Experts of a small language model.
Size: 13 layers, 61M parameters.
Experts: 96 SwiGLU neurons an expert, 2 picks a token, a softmax router.
Training: a variant of SOAP for the experts, 255M tokens, 3420 steps.
Below are experts of layer 3 (counted from 0) of a mixture-of-experts language model. Rows are named router (the router's row for the expert), gate (a neuron's input weights, with its number), up (a neuron's input weights, with its number), down (a neuron's output weights, with its number) and show model dimensions 80-159. Each number is 128 + 32 x the weight over its row's rms, rounded and kept within 0 to 255. Numbers have three digits each.
Before each expert's rows: "comes before" lists some tokens at least twice as common just after its tokens as in all text; "gets" lists some tokens that make up at least twice as much of what it gets as of all text. This comes from a sample of Wikipedia text that the model never trained on. Tokens count by the router's weight.

# expert 5
comes before: "-", "|", "==", "The", "===", "In"
gets: "-", "\n", " |\n", ".\n\n", " (", "|"
router:085166141155095173153123160160126154150093109106152027169137119195111144166154149194111179081135157132110146127146104096156108117137146137144146099145097080073134137153183153128155094137125135135141084102120139153073109102070164142079168148
gate0:145125138116161189099151169110083123131143143109078135116130130056143151122108103152101175142133057157159161159144094147092147041132113097109107044203143128101123155129152166122087194167125154096138151137071120088118190129223142150088115055
up0:137179177104153101162149111182123075163151143115119117124164068193126152166073143080146083108121106177120149126186116165117127106142116093125118143150149122138085168087147074118097153120152089101110150155087100158136147169116198163092146079
down0:123128169081138087127199089120098120151112117118152140112121077088086141125140164160112122188140130147142128119101122103084128150122150143131088132131146121152108104144141102091096123128101147158075141081089079124155173127112084142136132058
gate1:097135173167123144125114148126096124131160130173097150124107095074147143131078138146131146154125092159150135023122118135194088123128134159158139123147121072156075132167175191168182135095140150116103135125116189143118107127105135140081149112
up1:094174143121169134105121108151048086135159080145166176131164100105168123123119079124198168142139151123156147093150133174136154190071080125108116150157185189104170097155106152151167151104142139135089112151140137096177098201205196118129124103
down1:168165112189127123139152114120069125151113144102085243092102135128157131102134111150167130099103111128100174089111109087128136145135138121148068123065130160097180076104177163107114069145159142099240098100156129163138131168103108150128102111
gate2:132176101133147138140117082113160128096095148061059152191093039126155098140087144096155128160172130107157154158112117132120096090082110133140169144100141095105087192098119133155135132095107141082155128154109123103126153114144175150122134111
up2:109141144120088139144128129104094033116134158129158083136126052116111055135148167088143178204190101139066116077162123096122132081106124084105185150201148127074141094130060112124079169129155127118114096157106133136081090074142093072141104104
down2:109074149130131165142096077126150149133175090103146063133115152141077113151136138093158131102115151119113076152110110129041140137093122129095098098182169044140131109152081132193082111055126145136109135110100180096066144135177121160144146167
gate3:115147096151103123153135165142178127121128084101166103108153197128122155111128102149133121097167140146130187157139122069116061132159099135123122222157149061130174133164090130139125124052150076111116144113101169057079108098151161176151124161
up3:135126116152102192074166174105194131141086096195128102104186167099114144096122111106127074112103208153120216115068133141101080142144155157180136115119131126163150090127056108145120127147141129143201152144125170168099120186161152137137146129
down3:134073099075131121081104193169091121163132119104112117149105144130107077144099166157109101131171151165116054129112132133194135118125132159130109085169117091124134192096134178150156159106151083144060103108112149151161107174125059123140172104
gate4:122151188175119193164143140124079144136092078099127116209131087139142053102116135177097179151127145093134087124162085133100179102152179089073110085102108150112160146112081155132092112162121149127107134168143140118078153097108130099139153139
up4:175181171075111120084138136121163251129122170170116102174137186076150155142128183100140120123080119108146122165077175162168118115087187146161169169053099173097185158090081049131142110131122152133134127153087162101178167116164121094118135114
down4:169192106100173166163113129153103084123171101059155170133103159062161128075123181095165170119146158117097163155084128112083119169092185135130102147117117148118135094089154143146128192135095155135122143099177132133127107084130166201142148138
gate5:097056082168077140084146156205120099144103091116163162099190123076111145152194093157096153136120102093121125148160152064161147175107140111187147156108095122130133098147103111173177141127124130182156063123133105154095115119112154131137162127
up5:110151195143070157109080139104096120127146139125083123143130120115154113146150124152080124178142166098100121123127150094100123081138138092119127154151226104104149126139103155098151143179109145199134159089105144131126159128191107115141077165
down5:130119108117115129120115167168085106182143110115094135103147078145100149136127135178121105107134099149102155182173144142125077154156097083126098137121147081134044112139041113138119149127121107145129119105108108124063117080143081182127141174
gate6:233149153130140159178123193114095118185145077083195142138117123174143134104118174148086095102144176139148130116134105134186113184189172082157128105154100119170114150096127171120144134105139124128147123139097147141107148145119184095132105131
up6:171121117132094132151126180109128106151103124123148164143114148170131196129119125105095163157156094098212104062133173215145126133115172139174124069152132169100159118154157124154154215128131172142181127151175176150090116116162162107085135195
down6:123130128119103095175136137125172085128111222143156126137106175138116176107087156152091130111229164188128109121088154146148122094112128172102127115128125159171118082105153086130143130154126193129174138098091121146145121080154150150081125134

# expert 8
comes before: " ", "1", "2", "3", "4", "5"
gets: " |", " ", "|", ";", "%", ":"
router:104192151086152108126102128146156134117093094088128108121131087158170140120135151204048171074097113163131128102102142083230088152126153133131120127082125114078105175127158122124126160116128150118115117088121109102091115124154127106042110129
gate0:126061140139135171129135186122130112142173095007170149196161140149143097051096093083130169132142112083136083111083142099161161110133184130138057104076174176132141171148115086093145109157159169124118130083142101113110098085095174164129133126
up0:122159099185210084146111092146163140122101102207112099138170083134121132129098166113184074130144091130097082102123161158071087084128149173158102137076119147155173167155170132132108124098042105148112203138121182142133125104110158097135117090
down0:100117104124156136180105078072135127134092153125173115065178130135125203134158116143125116117121143131143152125102163140057071149128153098166148174132096149158168182155088104115052109095158015147098131135129130141090143153147117145188142119
gate1:088112153177152127097121174092144104159090099085170116100111178132108119114123168161101147142186142151097127092087136149135124094089175116147092175144117095146132146092155171158133169193035157115137138170111094084139111093161195145133057118
up1:135117159113138139079087202108112095139119124087119109114158152112151137125100128119129176109105144127168129087116129085227192104142123133119057152124142121151135145102092117140142147108086130100134107168150113045150167089148130110130116174
down1:177056183063095096127112128073123134123190149087142178163185122130122137101090163141156130124090114162095034103106106123138138132159157108191155157175092191126141157110131073136129120068109121161107136151131125134119098136134156147122119153
gate2:144124157097117066128143063140176153206171129134138090086143108116148169106173105129137157139127055121183169143135141123145129129148110135159136070187131077100178108088137059100123187162167174073116167074150168115139135178051096115209164096
up2:152104179143059089087103114072092122160133107120174097180154125141105062144115110108167039133165147177090157162128100126112099150148092106170120194134138135132128103184151121148118097102167138088096128076101124101135136096088176095140103118
down2:171141107138146093118134144094106099104071167083113152110165136144193116103128156097149144131128165128108126102135160116095174033120166131135131143144121159163052115035138139147124131106155147087133143153093106129107163128156157157116166139
gate3:105148139122078064053104144133171126096062098175175156097106153108127137105079159129120132049181095074152174118181138129091150123085106105164162092146052105101094139136114134070147115074113109046119131074161122126099148145119099145127114103
up3:100181195111089089129161131102100131143205142123178199125167081120202139118133187144082114121135151120136140124112114123113121100108147137053148154107102179099069150111108107104081114166187120095091172095133110128073126101127120163167176088
down3:114255113150127132132167084126137161142087199185132141195126154093161132111126114091132122108134127056057164125103093183128083100144164103125141137087137115113126137089131117108131139187145049116074112102155127073155168095142126161123118111
gate4:159140090092135084146121111137086142108155123069161149194118097107082146145133121108120175172118119119127091086089155122118184093118155161139123111096170114116124114183160121121125126077136098148055115116107123125092169126126160175152171112
up4:174147119058157094127135109108128134152153088149171105129154132125095108132127123157121086121145150048184130143135141170203176107104175121162157113144114125094120197108162133065153109137130130151122204201169067086123164129094193159110141110
down4:095189133146157088180148132126127096131116164153129135109156192128122146226101155127144128137096107125123138171144139182173104097136156174135130093120157085070088161163138134086142108096119097061131146190126139115115078123130173107146146176
gate5:116098092064116116151088191076116107143106140093095100130120132112142156072148125235119116167114154142113085170148160067117136093136140198165155092120047092113130099174130086099166109095090107115138127056057088113116123137156086073128145093
up5:164150183163198123153090150090154118118139131163149144115123145182102140088180093072095113180100138130166058147085115128137078150143149168097121114119078153163123120123117134093108122143150092146078170111155126115141180121104198086123120110
down5:147123116157057137092153101137113160142132158163122125125120100090092093154124086130100142124140113145097115129102117157127123062135094136106152152082093098140182112156101164130155153137129122157120054190102124122158072123103153166147126151
gate6:233119141138104148191118135161133134132151107124119150114147144161096074131155123138128129092075135129145085137055093123176152147096106132146080134147148163079169117186180099121156150099173100172082104170172112108100084142134074129138132077
up6:158062105095129105149147171190116122163164117082123157189159146138105089119107149101156072044144091135121180124121156174122126120153143113159133093148128109162152134161159163180144091136144128089134155135164100163128162084112156159102089122
down6:109103078112175115140141169079122182118146154110158116108106115157138120146136131145110097108128139151117186111156116139113087112168170127156106147142116102159134182133122099157135086122181078156212096197089049193170148078133137122170131137

# expert 4
comes before: "0", "9", "8", "7", "5", "6"
gets: "1", "2", "0", "9", "3", "4"
router:121141200089133123116093158135123153129043096116140102164136089176109096119204193176050206016134092148119181150169046106207053150113163107141093112086116091093154141208125139117089141064106130102116095075133134104070121110090159108093129174
gate0:161103136137130076149144118093140167073128115142156113111078068111125163162145101126149085128067116090078118144096057119090111200087124167157113083124130118166134117095159196122134129137160149077125067117125104151142117122114219108114126117
up0:059126160096123093111185126160084199130117117140133111164143123138137118125103157092112118152120120134146175136074088147114197111169110109106155169169116104118116139142158091133148225113096155083115121161164095099086175115098060164165147104
down0:128151100170136063144065145159163136151123142170035109135133099120156135100103146125148068116071111106143155141130113123165089134130069097124109136145130119134150135145094147119128108128122079106109128115111130164085172039116121135137100145
gate1:137142170124154134067131124149118119106154168154142160123134125167117098148160104154166151173118138159078151105117099108195111109108167092132054151135109127165074137128128190197152122163086107149136056102110122143158091118174096162117125110
up1:129089133096140186103152145171120149123154162144152159143091107113038149144167143152168166177078174127104096148109149080125148136160135125152095125084118078099105115101059136164161091132104092137171187116089134132105116190113062153164119097
down1:110116139129160096145120128126121080101123128133118128162225148087144108146114174086145146117092151072150123076084162111141130143182109137172140141072116128115112173155173103125135102071107083075146156153096058173121192170077118111123126114
gate2:180147111091121141100141176097101197155089139114153128120095077099161095118167208178142074070168152168058098114176158161112179162175175156139142125112166077143097133115149184126075076089166138136149079188068098146103137150091133104172109114
up2:100061113144109109167072131100133083134075131112167103090158161135094072128099178135091107053127148092099147136149128127044097212103135147188118094112124125145117128127167138094091076143097047134103137100155120151120145118116167116128152140
down2:134140100148121058094090151144165207148104130175100122200085112078163110134144136161092077157106187125115105114119096156083118070168056163136111159126072110136136153102120099132113144126200091187158110102118194085132153117100141150119159141
gate3:157158117173094117154109120119121092144169161126076106113171017129152114131073120188143165081097104098104108129090182161137112142147192124177135155105114116176109084109079114148123049122085163125122126141101091172144190119147156106078100100
up3:147195110125186098093122179133107148167126123138129137142107119099112081110137163086054127145123029067155115161115148098125111147147195113104168105152112084189118114137131101104066125108165084134111140116118168140165141172109164165103101110
down3:160131091160112137144162132165118171143118094142100124093093130137158092142115156130125165080191135110156115102062080141084107116143133154094180157158106064134125183138179088121157089143162155123128163130196075149132154119029183138070155087
gate4:127076117112194098197148089209096141122116136190122113171104153126113138174101121143124139137125141132112132107146125019146026125148146125149136146130142127112131134179096172137143152152137138136170076063138145125163117137066103101098087148
up4:116152168129109147089121114168188190182128073165139114157119127092182097156095134072104144124118126109137134135131136108126076055144111128119148107123101133071129134103131127168143085113124118129091056098089123103110164112079167194123045098
down4:148119143097107162173129097158107125167085175113189122177154098179127110150149162174115156155097105080182129217147116133146096033180047109111129098161172122140162126151196095152186115147070121086139041123141188063101086128129107140151141147
gate5:153059187171097122074158148141107187097121182180165170136149127108066097179153120157104169094159102123139162123124110075065168120105118140114117119142130109117145129124161064116152149128099139196121060120091116110121178083099151119115137128
up5:208143106116133159135100159111185143137088149095126142124092132124109150120169149158141157094146123125091157152122108125179118137089175080146127215154098103092116147119095158105155082056126141136108149183138146111094135116143106119164132162
down5:077130138154139125149192163163126150058110189143156126168158121092079113068121121129099154148107106109134113160084087162095153095121182084112108116148135154098139160164104097066134135149111129153147070110117118121129144111092119131125131071
gate6:221210133144103157113109148103129111149150163126103150130105092086113135079107124190117199128111057099081129153121131140145142129067095119169146098142159133123178130143112128140105170102127113151166129135108120074132127186116129137136159148
up6:089182110106172140126090156071095083170111109095097100136120149180163109140153155103117118102144159157137208092089098169139094121075132163110193113099132176206097109115124121128120106180109171093092068091132134139160103189175100167146100154
down6:187115123118089112151185138122137145125179122080149089106123131056159091093123129137075125175165145109121134087184126137123149120206151121228135092111144199142072161060103101130156186155072108112115175101154106123118173171172131107094170180

# expert 6
comes before: ",", ".", " |", " of", ".\n\n", "\n"
gets: "0", "5", "6", "8", "4", "7"
router:071157178141121147133124119148110162172068117110097065122152078193154132151132167182096191070089081137152133183201123123169135130087145131147122114135159087059172126122187185117066164118117159162112101097138156154116115135132115164138126097
gate0:070089104114054127093154158165095125146180104130199111112097084138080141117101140081158181079109166160108186137104136028137126146084164190129190141095144177144095135087178145134141070130149129075148136081117146148152142144139116110195130093
up0:114118100083079114178092121106065094166116145087103149187119142123166126121182154146133129154148147126124139177123141087164140038174139076073136126114146142155090142150153160083160183119145111157110084165154125111112149061102134114145174098
down0:049120201188140124127087129107156137157098104132056068154131077132133086158208060225142152131185145160181055130136114172123132084109117147156178124128126124152142131082174160183133197180154178131062114159125063150156154122115122103118161126
gate1:124174217129172152152141107198173128153099125146084123109134144165086141165102158135164081104143138138131133131065087123114093088105120070159077097199173119136071174144167128165108103153172124149116134101142068089117107095166076128111107151
up1:167096087168130113169181103100109089125140144220092109158105132119147135067131133110106121127095139107148107154110131157101094177150155143137110213072106051122129154125115151117101089106144116072138124158112106250079107159105151195083081144
down1:120132092114136148129131036054090126136169144108141145174131111137118145137090125142107117107161121134040162098134133071090116152075189131167170077156182173120099118140104126080085173134120083126137099113200123115119047129080148067167152156
gate2:129092129122135181150094165102126088126122153054092135061116137161143108137155117155161147166182139131192116077179160137202169078139144104121124175077136128129120142153037173099102162117128141151148142146136152159125120098169108177170138134
up2:106158162144146100135136166134110108180123080144108104183157114133141152133144164150099147115069143072094127112107070117106163079090076137098151130106161153155205094084124146143098128085094095163117182100159064133103147124165104016116117138
down2:205152105128120123124111109099116089081133161176099100191170125184167108160154182185142125096087104115104111131126168107036147158119084150123128132189158119145132096130149115123098149109095151189124166117185144149115137076101154103048195120
gate3:178056091148101122161107088095120109142079150100091159130084131132127134191166138091123159084110112116134148115117078133132150134105135107101093118174103193072073154165104103112152108091073148146116134161094140117113190113117110143114134173
up3:150133144139114121160099106138166132126203123162154162151075098130142051150150129092161094156111113168107101123165127161166099180161097105141141168141158142100064156122163163118108195114165132086146103165126159166181159104123136109101139120
down3:083111108127162129082148096141114129147031092158152144103147085074146113085145139218131129126141144107175141132152105116141117168110113089142115133130113152049104087081125098159094132169099181128154166211100128155138132095152172132156082107
gate4:091135120142150142112184109128027100114150165120118136142150190175129123120060151110109088098134148137099128125088156119159121149106099182131161134097164116136150130115179121164121144164079161127051146078095140104150150169106146172116085129
up4:100162168143098149074118094137180121140177127158182159191082132066143191133094124137184071078131111142114149165032112100118108163112133104053122142107155134104103121122158063110170105157145115109191183103157140126074141186195148131128087085
down4:129155100077151127105187101137084146076130113115130131095158153096128133141066146082199105145168114132137145098130115075103182104138146108165130171153077118116167133060121173113104077107129106104145125078123029097144099146100130077132082176
gate5:140163131069147132105109154094097083148138070091082118130127134120117105192143210065127146149097157134095138110120114133105128113089109160167120123155151078105149147158197129107138071121140107168127107144117139106151130102173163089115057147
up5:129125150084079115142056158166158106140146113079127101111115172140125213103099090154184100080116117090098132144125109155084110103169118115190152108112050094109100129136108171113133147107093093139132163132121083095141167102076141127085133120
down5:133151166058134090211121099116090061116164123165213131033136185158084140130049105127125115086102105118141156118136184140093122152136156155101116084107089128145063086155150185127104105141151130224164168099103099123092136139116109187086143159
gate6:090124092133129072095133138118097061163144148100140149144098109094161136138116114106077132181109196120145172124141135147132110103111089128185122179085104047109133168146179128125114087153140085148111141096118168139111115139131087148085104125
up6:150156119069080146117102172119157114101051186113068179051122077164165106127144113113167146135133115115077142164167113140125100131197126155128123128108118137150111155104156135151149113135199097128117105131115106087121125094114157136137119115
down6:106136140134107111129114109110178153105106161113103124088159172104157140110148183072172156217135124169121088107141114123134137152064050150081100211164113155120148167153195060147156122083105215128153101118132164131074027138138150130174110161

# expert 9
comes before: "1", "2", "0", "3", "9", "5"
gets: " ", "0", "2", " (", "–", "1"
router:080147174087117181151119117084109148141098108089115150154116088172116140116121172144125189051131070148143154086119075072135060124091138165142146091097102090088119178164112178137092140118096116148100044116154089087045142144086147103102111125
gate0:099121214158111198150140144112133072136150152109072171114118138113110115112164162119142137146139166134167127150093056107161158115179163212146130125079133100142106160151119106153137066120114180039173103083145112160154132116083107167146105163
up0:141176089129090100152109145111166089182171166102125170153131084106174114071120127153099141154105123073169208114096148152117145104135131152135137115144135107101154177115195095111162123138168144140158087099140114096115121126159046122170150171
down0:108113147136113125142057111129159120179106128113109135118187106073109164099111147160124134103058106150179114101152110161203116046124122082137108150096079123164109100135115154171106125154147112093119124148155102127125145109077124155158073157
gate1:103059125103180112147110098126111151116135104120141126147084046103178178108184171099149157082100175108114165113129146120205124087086110133158113106114129138165130151192049108107100091095070138118122120127132160089122190143087066138095137117
up1:115205148133128119155131115133151128106137121165159112147130160199173143150102122154130113131158167122150110156101155064134083122178182134139077169143104078124154131113171114186177134194115146192197144104122165139082158058130160139108135127
down1:088176098140057091153122162142161126120094061109173083099172127141140130181123136164143049129126151117096169122140161086124112144128206130142051108095080132141163155099183127156069108060124146139162175095111085164100121111189058125167135138
gate2:128121084123101225140157170115189073119129109058051157106125121081042122147163103205147159066077112114159142157127147109095114172144148117136106138134087159118091127122126135120138122119134135136127105110150106109142164095098121093139130138
up2:128112188094151151161130135095149087134130167171080140128088151111119163128157098147171125150175113129146160125129140086118178108131134117104099121078121139112133119133125071151101102137138154151145143115200081138105132161171113134139096163
down2:138142208159133110159131116131078173036100098133212143109130184140175136112108115131176133161153116117197143138137128128161163086093092105112111095075112221112097101157123137141124106170128090140195078097143094086110153182081118133105113123
gate3:103163139161133157170166180170082161140104129140140077097147082176145089127096135092108164136099101137105060170108118119105067155076132134128115151150128113088108152128171125170161106127093126117114096162091164153140111140027118136157107116
up3:114057091174150116104132127146238112071113097092103143151169154116112155129088117121087164092109128101104098125130039110175127102173179124123129091112085114133178119118130107147144100130122117150068201137106130190154151068116207121102168147
down3:160129185106128096151142119147155139110173086072145148138117080096102136122087108162157108102182141104174100092175088114102086165139090172114144130128172114178126092171184135182107109118117112170152101074152124115091125134144136155155149165
gate4:104137149177113138094096165158142119092117170156155168167110126124114134094101126149048201112155155125161140092179096180141136121117134134114113186145167123109172164131145185167147103065180202155147123124129130165144080149158131152070157099
up4:130116148152130111113159162063163077123154116094143098097151169114086139106141124093124115085091086078122119151095149171102067138143142134059092086130111080136103124052177116097088136122128145123169109101161138097130122140061132209106119120
down4:137067133122099143144140144155099183146165212136168140170094064162172129173078112198121149102112125113110162100086104143081131067067158204168119116160126123121120094118115100085091124179156112122079120153135139087183152125157114130152099129
gate5:176150148170115127121057124118157133154124154157132153143158079128130104088139134162093202133115120086103149150141124116109131111145134161114163167088129150102165123063128136093116094129155155145168162124158149166129130169161101144122105073
up5:161144104151108144064123084169110156080122121144109093107165182136131165132099132142108135186143078086086107141137163106162091093130120136134066096130093125093136170144093113178115131167084107160133078104105153118127169122159141109151106093
down5:152115154108095073163106127114098154123123148139116068098136128102104098113136108129126148131089111079166090145189112120152135105096148112103128112192110084135106167171126124133127133122105142153146046133102128133229135087110122068093116126
gate6:107101089147155082097116131136182172138131131189134093104084084173157135148144169040131139061132155145150101130164101122143103157142171135086183148158157167148096083162167167149144134113129091128147130169082095154142134144103166148129133098
up6:131151175138128114117134149122085160195115141087154144129096189156155067105159118137127167113119173166146132221165103136083114131125116122105090110157112117114110097095118103155116137107124147144126113155142156166090160147164136119145159161
down6:110158160139074146135080121107096141178145107063132144140162142125151133172088112162120142174132140209147122155166101157163130136102162166134115126100102129099117127116078131115110142149111142113127119103111162134153159143180161171174111174

# expert 1
comes before: " the", ":", " a", " by", " his", " to"
gets: ":", " of", " by", " as", " the", " for"
router:050144124096121124128140089178133194139089114135135089212132064153100174097116122145070157113103123140103151124144104101164098160113125098178132114116166090073120158161150155113099147108155088087125117084150097126112110106115174150108108104
gate0:157127140166128049089171120173096120154190107086096040151122136165113179085159177096139138146100123078124110093093115143128123062142117104084142127159134152103100152128160131119120082177128121107160119074117139163094161141112181143125134120
up0:116131112145075089110143102149075118111177120119120090136136134131136102110165136140165172104125169097134075127098144124112137135160138104115167153088137123150117072072132064141110109128070072141147102145137081130130185114060103141095105111
down0:165095156133136115184141127140171108176160131173090091084112143115116134083090141130114151193171153081081107118090156173095136152136091124113092198160102099145156108067150056076129144150170102095113122159120150098152136152141159100151098101
gate1:136183135126088106141047064119107152127126144121113118091164116093149108128136105146152182174141079114127076142151122165086154118125073138170133066130103105099095137150213130179090127166088200172145103097126138143209081129096062141138149131
up1:178190112149110109094152146080151146156217156126138104106099117149039086104127117145153111169127124136084104036168091097090102101209069165127106174147082169121131088170148118143106146140167172100110088104096147125127078143168099108121120151
down1:097131145133181135175113108116184135150197134093122139122138122165210119080116096129141161185132093140181097096140090156090133093152129132103115159081107155176164190129087118148151158128090156137047121081136182148122114126095123090117130152
gate2:110100160127102163134110114087141120092145094178147090169083081109117176136175155147130087128055098163120137112111178113159163123156101141110111125169124187139175148131145126109142067089185083107101093109119141117141165100125126111091190128
up2:151107133063157182171112104097096125174111127152140150103079163107084134117140117152155116101050061189132110147135124133143163117197150205148090075128097111147139062142095173122156145161240073101144115144129127095159106122063091176143093113
down2:121087102050107135113082117099120104155124127120152066099109140078058117128130070145140098118078110216123154103161165135135096123110180174163161088108098099066093138138092152031121105114181060137119112124107148147171119151141081148103084205
gate3:148098078094077143135092062088107180121083132092178174119151152132136122127131191147125122098128141078093121214157173090149145121118134139133152141107117143154119191169084092144140103098122146073148109026153158125177137110094132099162126092
up3:068092089096164133110133089136139117126086108124042083159122151140123158097117143091084111168152100127125158139133138144176199171111118118114153150114162134117136106125163120159086146118136081081100133125122153124091149176057116115126181081
down3:123174128093125135160158109125104136106119168107122187131139132114140123036093140178088058115118114122181098133137141113127133106086125135157115161114134142155090101087072141165106105101103128093122131104135123111116064123114103112067170129
gate4:098159186145104165124117103160100099112171122028130096154131141094179120085110105169169156131171070086156106135091151183091137080139157133070162094144072130128136115145140199087107082131108188180117178123132105220106081121076138185126080159
up4:123106115115090095164085127096097081108171157109118145120131137116174131130111126125079215161111109088150113157104184141135113070129107156107104113140099095166134141109136181105121090143168097174147134126128079086103136126112128126125193116
down4:126203136175097124104129172104136131077109102143128102174164142154112148112134125163130145070119030135154134130074176092216115117196134159068201143099095071131130086092100172058105154138152084176100051141153083074104134198119106125158150154
gate5:114134106091118129136135096164116151120144121139091154143086113147119164176107089161091122093152085145177139111114143154115151122072151109167141139176192149131108131176155182136133098114112101110100070166139138209149168121140146140124145096
up5:132133137144111185159154170092171098097146159100155178098153070064158123155088096124156161121144156096159139153164090155157117170153127108134124083148117141113107150132140161125095098121050063152145167154101137096100103124144166088172185145
down5:069091149165088135121164133103185111136153110152132099120118094153020160133142197120158102096214127117059144170154113096134152101145150128146156120143100111082126099082153115120086119161118125126155086088121157130148124129151103113166144111
gate6:181136075140143143137135135101093142122119120192145092099092160132126204160129097089140130059104078160125123131190079097124115118089093078070195147134149062195124124135162110128129134135084110117107164103100109113160078111097162120183101104
up6:104095112110147159148101135133128251111163078138129112212073157116062152196109109066105129154115150141125127180127105108127140088064172092136122116193119137126125173132093131102125120178171106143155124106098079148137155102097158163077111120
down6:171132111117113116145143163124140117097115185125145112061108101130150105118097097094133125255101102154119116161172163102163079142122165108128184150119183128133156128130152169089111164126108081129134123091154144134150123128123132183148151155

# expert 2
comes before: " ", " and", " he", " which", " but", " a"
gets: ",", " and", " |", ")", ";", "\""
router:083122135127119191069111100124101185141056110106109110077099084170137104161126169149069180099127121194174171114162032084146107101165122123127140094113160094128101142166134155080075132129105163138113083135119073126094077111108122142104151176
gate0:150148139115167116061131128093109108157153149172158117143076147208110149092102178122091154106171067092082097077142129178100123179171145158187131112146104061134110142128153110199124073132171142132198199148118110189128087146111047184127149135
up0:205143121083161150058079137160119099131153123137158178197099085153125120192160099187153150123147091119161094133123114142115099061148168143091133090132118126112101109084139168131198063078123149159102102182115070135128159155097162123070138114
down0:180097150094057152167153149134134067148109080160110115205116073185098214134087084138106138149111211155072132144146133127128140092137146151117091118167105126129140138145153108177146196128099072094175210099120083125095122097142093133178156111
gate1:113118132105126117115133135172146113183145134135112143117077075146086129114115139129161142122161172101133149122205153079129146145144172122147081098178147125137193114062154112094169105153159139198142137158061097139069148070151174085130093072
up1:202130124161126123148078094105141148167111142132090149151115144142098169167147136132082115094166111096144115106116169128093117100179116114093171149106095142177163127173152175150117136064181117081115127167118128043107173141110123099091118168
down1:164141079141163200152110132065080106110099168133105143158118129108144095160163108152123201076144145112135147207104166094160078197117128114174108134110061141126123132122098163134113138146123168095078137109156120071190074134123158125114096131
gate2:082204098132111087143149100092087164134140117148118140107150139155103131182110135130152092131088120074117123124132135155103111162143099090121144079123033158112076126141104153116171151121130166120152123107125150050109164097164186165108142181
up2:094137139110130106140118170101096091136116106109176132190135067121111078054128135114116054135148208099138130154107127105169171162108138157104140163136149131130123125137131114128172130130141190125126140128181098164067163127176134117095136109
down2:120089126094137128145125098086173128084140139047092105168122112113110117140171159130125116139120133159089089142151104147080127175041153083167113162140178105065142166119116162184118181162088180100150162155165076104169112136139170149077117132
gate3:155057199056084151117089171112079133102100146141141126064126152093112180109120185076154170112128088156097134124175097104150112081116104092099186124155145110169101165144052104126102122136098141198146120075128088159085123096108098125091130118
up3:173150133164159108159140097152164153082166157177100133149155128100110102120109106118138116160122155102178095117126161093130102090152124173081080158082075107113119155142173145132087167093109079093118201117139129076212180106088156117123084104
down3:128086166100119092095128093140156070119119133100105111111176128177153155104058146151160129075128107055079129131099124108050108092107122139086139105189167141091106183132105128141196093160119127135123115111121144166156153137153152144156093161
gate4:084106167047129165109121133088097178122107148150070072135178104122159154158108112135140115148133148130104175140163150118111060106106101126166149158118112121133146174129144131193116141149119186117093105160183146179168100156146131167087175185
up4:097101080117144103134156142138126067176176168127116129127122140117089142098081100172183143118185117100158171087086133128129150186117119150154108090087111091111168126140138151106159211112120147149144134157127107111100164120094171093111148070
down4:044081149116035099159099155105170118125088161125158134156075135169139135074135142113161205119163126151138120116090098104131103156166087114109171080115184153151168155113118129144142135103144124139124161161125097118122127091083068093162141110
gate5:175083102119088144062187105123070136088136109117126072141132117142104139132165089168167172099081106113125145161121140141132085197116142088127092128105137087113155091138165138128173150106083141161131086112146073149156053082165196125107176137
up5:167144108123121152130148055183099104131110095157138084143132104145103069132157127188111145134129130137149174163208109152111168128091101162177159170106133068116128124155150126171100150079114147123134122070151082081111130107091128093122163103
down5:086116105177143084142134143125085096139110134165117147086117103086131131102109165059089133068159206113161021120109120096188135094173128147163113094170140165143069130109126129154114102129105149089089105151114126132101141107147109162178105166
gate6:111137081150144144130085122111206149139136164138165104092092143100154102134132177163159135170121155140133199100158099184129083095140137051096160077055145120097114133126120098099103115153142104109161154099138163121122098180123121115107131116
up6:135138189093105144144136132133159047147097122187137099161165163102080120044117116168123135183151106181088134147143071115133142109126150121170156173113174169116127086209091151143107116076138088119145160114147138082111153114155130153124115106
down6:127161132139178165125127100128146056141145135128138114145131146138147120145163155074096133128149118140137174130091136180184194132134185094127105133066100165042188135104106171072142109113094108115146085105117143098161100137208143100103150110